From a checkpoint of a small mixture-of-experts model trained on Wikipedia.
Experts: 64 GeGLU neurons an expert, 8 picks a token, a softmax router.
Training: a variant of Adam for the experts, 1212M tokens.
Below are experts of layer 11 (counted from 0) of a mixture-of-experts language model. Rows are named router (the router's row for the expert) and show model dimensions 224-335. Each number is 500 + 25 x the weight over its row's rms, rounded and kept within 0 to 999. Numbers have three digits each.
After each expert's rows: "gets" lists some tokens that make up at least twice as much of what it gets as of all text. This comes from a sample of Wikipedia text that the model never trained on. Tokens count by the router's weight.

# expert 81
router:512441532477525460461481464491467521497501505475484525519529524511515472506545490536534472544541446451547500535477535537518504472493531540483514536533514487535535526477529520516516538476529488537490503529475539528472505459474530500501498516512476508456545474536526490498534498528531532482534541498518508499501541506522480501498494495525
gets: ")", "\"", "'", "s", "a", "i"

# expert 90
router:532506539474514477484498457500492525526507466508496524507523521514510477528532493517520505523488467506528481542468533514526530464489537502487534512517513483519534527473517518518519523483508476524483547494482507525528530492476518516461496472490486494515522483547512500456508516503531521490540544468548517458478538518518477508490490497556
gets: " a", " an", " of", " one", " the", " two"

# expert 94
router:501501516468493514484468501523491524499538488510476511518492505518515490523509478514530443526515467448540464530494520540525500480457527491500502503511537503513514549471535540541519516469530504523505525548485519528500526484486507488474470483522486509519511454510493501500506517510546501468520502474506518494478512477522486551490493467535
gets: ",", ")", "%", ";", "2", "7"

# expert 85
router:532506517475522483485469468477474499518524464490482498527489534501535490485508448538524475516509484468504470500464531533520520491485492528502552492524493490521500523485509498539523512488520471518515525507505519533547529465489499480432470482521465506475555495517505483465523550504519546467475535499510527474481530487533500519504480483508
gets: " and", ",", ":", " or", ";", " &"

# expert 64
router:528485510499491467504474501482502534514508480498486514543497529519520470525505445525550492501536508476534463538462540469512541491483541514495553549515524508502502499459508515510493502484535467552482508493517538530517506454479516477476505488514483530462538461510541518501503529526510506483546509480514511459465539495504484505492510504510
gets: " (", "°", "–", "/", ".", "′"

# expert 84
router:513495491477507462485516491506461557546513469478490547491531527519513478539532468562509481554539479478507531517455496503499518481484496515458518526515540484504497523484522530517506528492515485508474526512482506527507537513465512470454496455516487541502501485505552515462509536510519547487512539487517486484493529488493453519484506483538
gets: " was", " is", " were", " to", " are", " be"

# expert 75
router:521502519470527461470467444469476522526521466504493532506513509526520494505505447528544487498541484489520513510499518494509499471452544509483516528519521476533538542469505517533499509450518517533489517504496517525490516456486552483490478492527461504469540452523552501484522519530530519445518506479508488474482479503506507520497524494512
gets: "-", "–", "|", " \"", "/", "\n "

# expert 78
router:532463526468555488484502476499471515558524470450485515500529545537507477511505478531514505548556484476519512516490543542534525479470509511468508537540524494522525500483532522518515512473510503515454513513456509520506521503498526460489490478550476520492519462493495503475508519538513539475478538489551498478492511481508495514467465489533
gets: ",", " as", " to", " that", " which", " for"

# expert 71
router:518471491481521498484470479484491516522514476473456515526500504530506489534486466517558523518548506465532469540481482518503543484456519515486519509520535500501514496466531535548517502489539486539483528505495530498528510491445510508455483480531487532485516458505507519468528532521511518483515505466517493490466523493530472517475479480541
gets: " |", "\n", " (", "-", "|", " \""

# expert 46
router:528478509488535472469476480481500548546529491488462530522503497543516476522478459511552490499521504475491482525483503506510529479503519520475519544499544504506490527456519529551526518468519476516451533520473518510508506477480527482466487468514501538458518463538509518449510538497515511483503498496501480497467519489518483519471469463530
gets: "\n", " |", "|", "-", "=", "\n\n"

# expert 68
router:532474505506505480451461466499486556522500498483475531523477533510519486503518449533520497497505493490522506492474513482509528485487545500477520533494499472516514526469517522513538515482514505511477561494482494520508532484499516524454475438486515537477528462525499508478514538533510555475512485469486521501477551493506467515494478501521
gets: "\n", "=", "\n\n", "M", " e", "F"

# expert 73
router:497474502461535481469484496488470517499487472469476516516516489518499478504543481517526493492529495451548508517478494525480513446475534504459547548511529456509525518495510487494517481495474467498486499516494505517524494470455502521463467499499457507486554491509526481466501532517518534480503524491496522502470538511527490522482483482521
gets: "=", " =", "ti", "c", "C", "k"

# expert 79
router:534489493461529466479481482494481525556548458439439499547523504515530494491490476549539514543522486474508484499491533501513506449478516530505534528521521511557523490483519517525535530491488464553464521512442506484510533469500537464469497493506462511474553480504508514482521515503527546478508517464568517492458513479490483528463497500500
gets: " in", " and", ",", " on", " to", " In"

# expert 95
router:509503504478509487471492472498489502546524485477480513529522544531511487529508481523517518541511495484509496533451529527504529484499507545484499497516515468521509502475487542552512497485510466518462514485484522481514514496485546472462492486568462515453519450512505504459505503520503539482503529499521507473464551476514503510456479478523
gets: " to", " of", " by", " and", ":", " The"

# expert 76
router:512477518491510470451463474482468528516523479474470525528528502501518489514513485540543469517514484478532490508466516506493527498466509534503523533527543469557506517460511527515532521479521486534467504501484541506496512490482499458476475506524486512442519488516514497492511550511518551498523526480519518497481517498533497524487467487554
gets: " |", ",", ")", ";", " in", " United"

# expert 86
router:538490507491513467489471496487498534541528468504475483526529523509544462516509462512550482508518504476505455505474497503504503469495500526503552517511502501539540507485539536522524514463508479530493505523452509519503563481476538488477483506507492510456514500502521508499517554524493532501519532492506515458467535483511472536456478489539
gets: " |", " 1", " 3", " 2", " 0", " 4"

# expert 88
router:534477523495546481456474472477494528536492463481481504520539547521525465505515518504532466550513473474560473524486553537544521486473537505490520515508518469521526511478516505529509513478501477515494525503482507526501538485479518491466452469532502530512521461494521517465517514515549523510503497484504495474490550467526482502477475502532
gets: " the", " of", " in", " to", " for", " on"

# expert 80
router:515528525484512480519456489497454514567498515526459514521527512550514498509504452492582513492531504460514452512466572529502495481490539486478576501512502494512512516459517514509528494505539471507483490518491529532526540507493501491469461502527486540491514469548509493491534513545496511476520503489531515499465536468523494561501452481539
gets: "\n\n", ".", "\n", "=", " Total", "″"

# expert 10
router:504499522504526496467484465466480533526510497488459528508556483511508489519503454499529490515538501461504471527498511495566512482483545503497522527523529519525525513450527522514510502497558482539457546525464529521494506463478503479470467451517493553483510487526507514481537560532516528449509500483511535510489541491536521525479475479515
gets: "\n", ".", "\n\n", " |", ";", ")"

# expert 67
router:532464523458525492499478452500467530498501488472481511516537498523488474525528465501520496517525440447501505542472502529519520474488529530484494499519509492515505514487508523501541542476544494554480531542486544520507526502454480467464497501503455525482533491542503493505511499510542502486511532506543530489498527481483489505484462496524
gets: ")", "s", "\"", "i", "e", "a"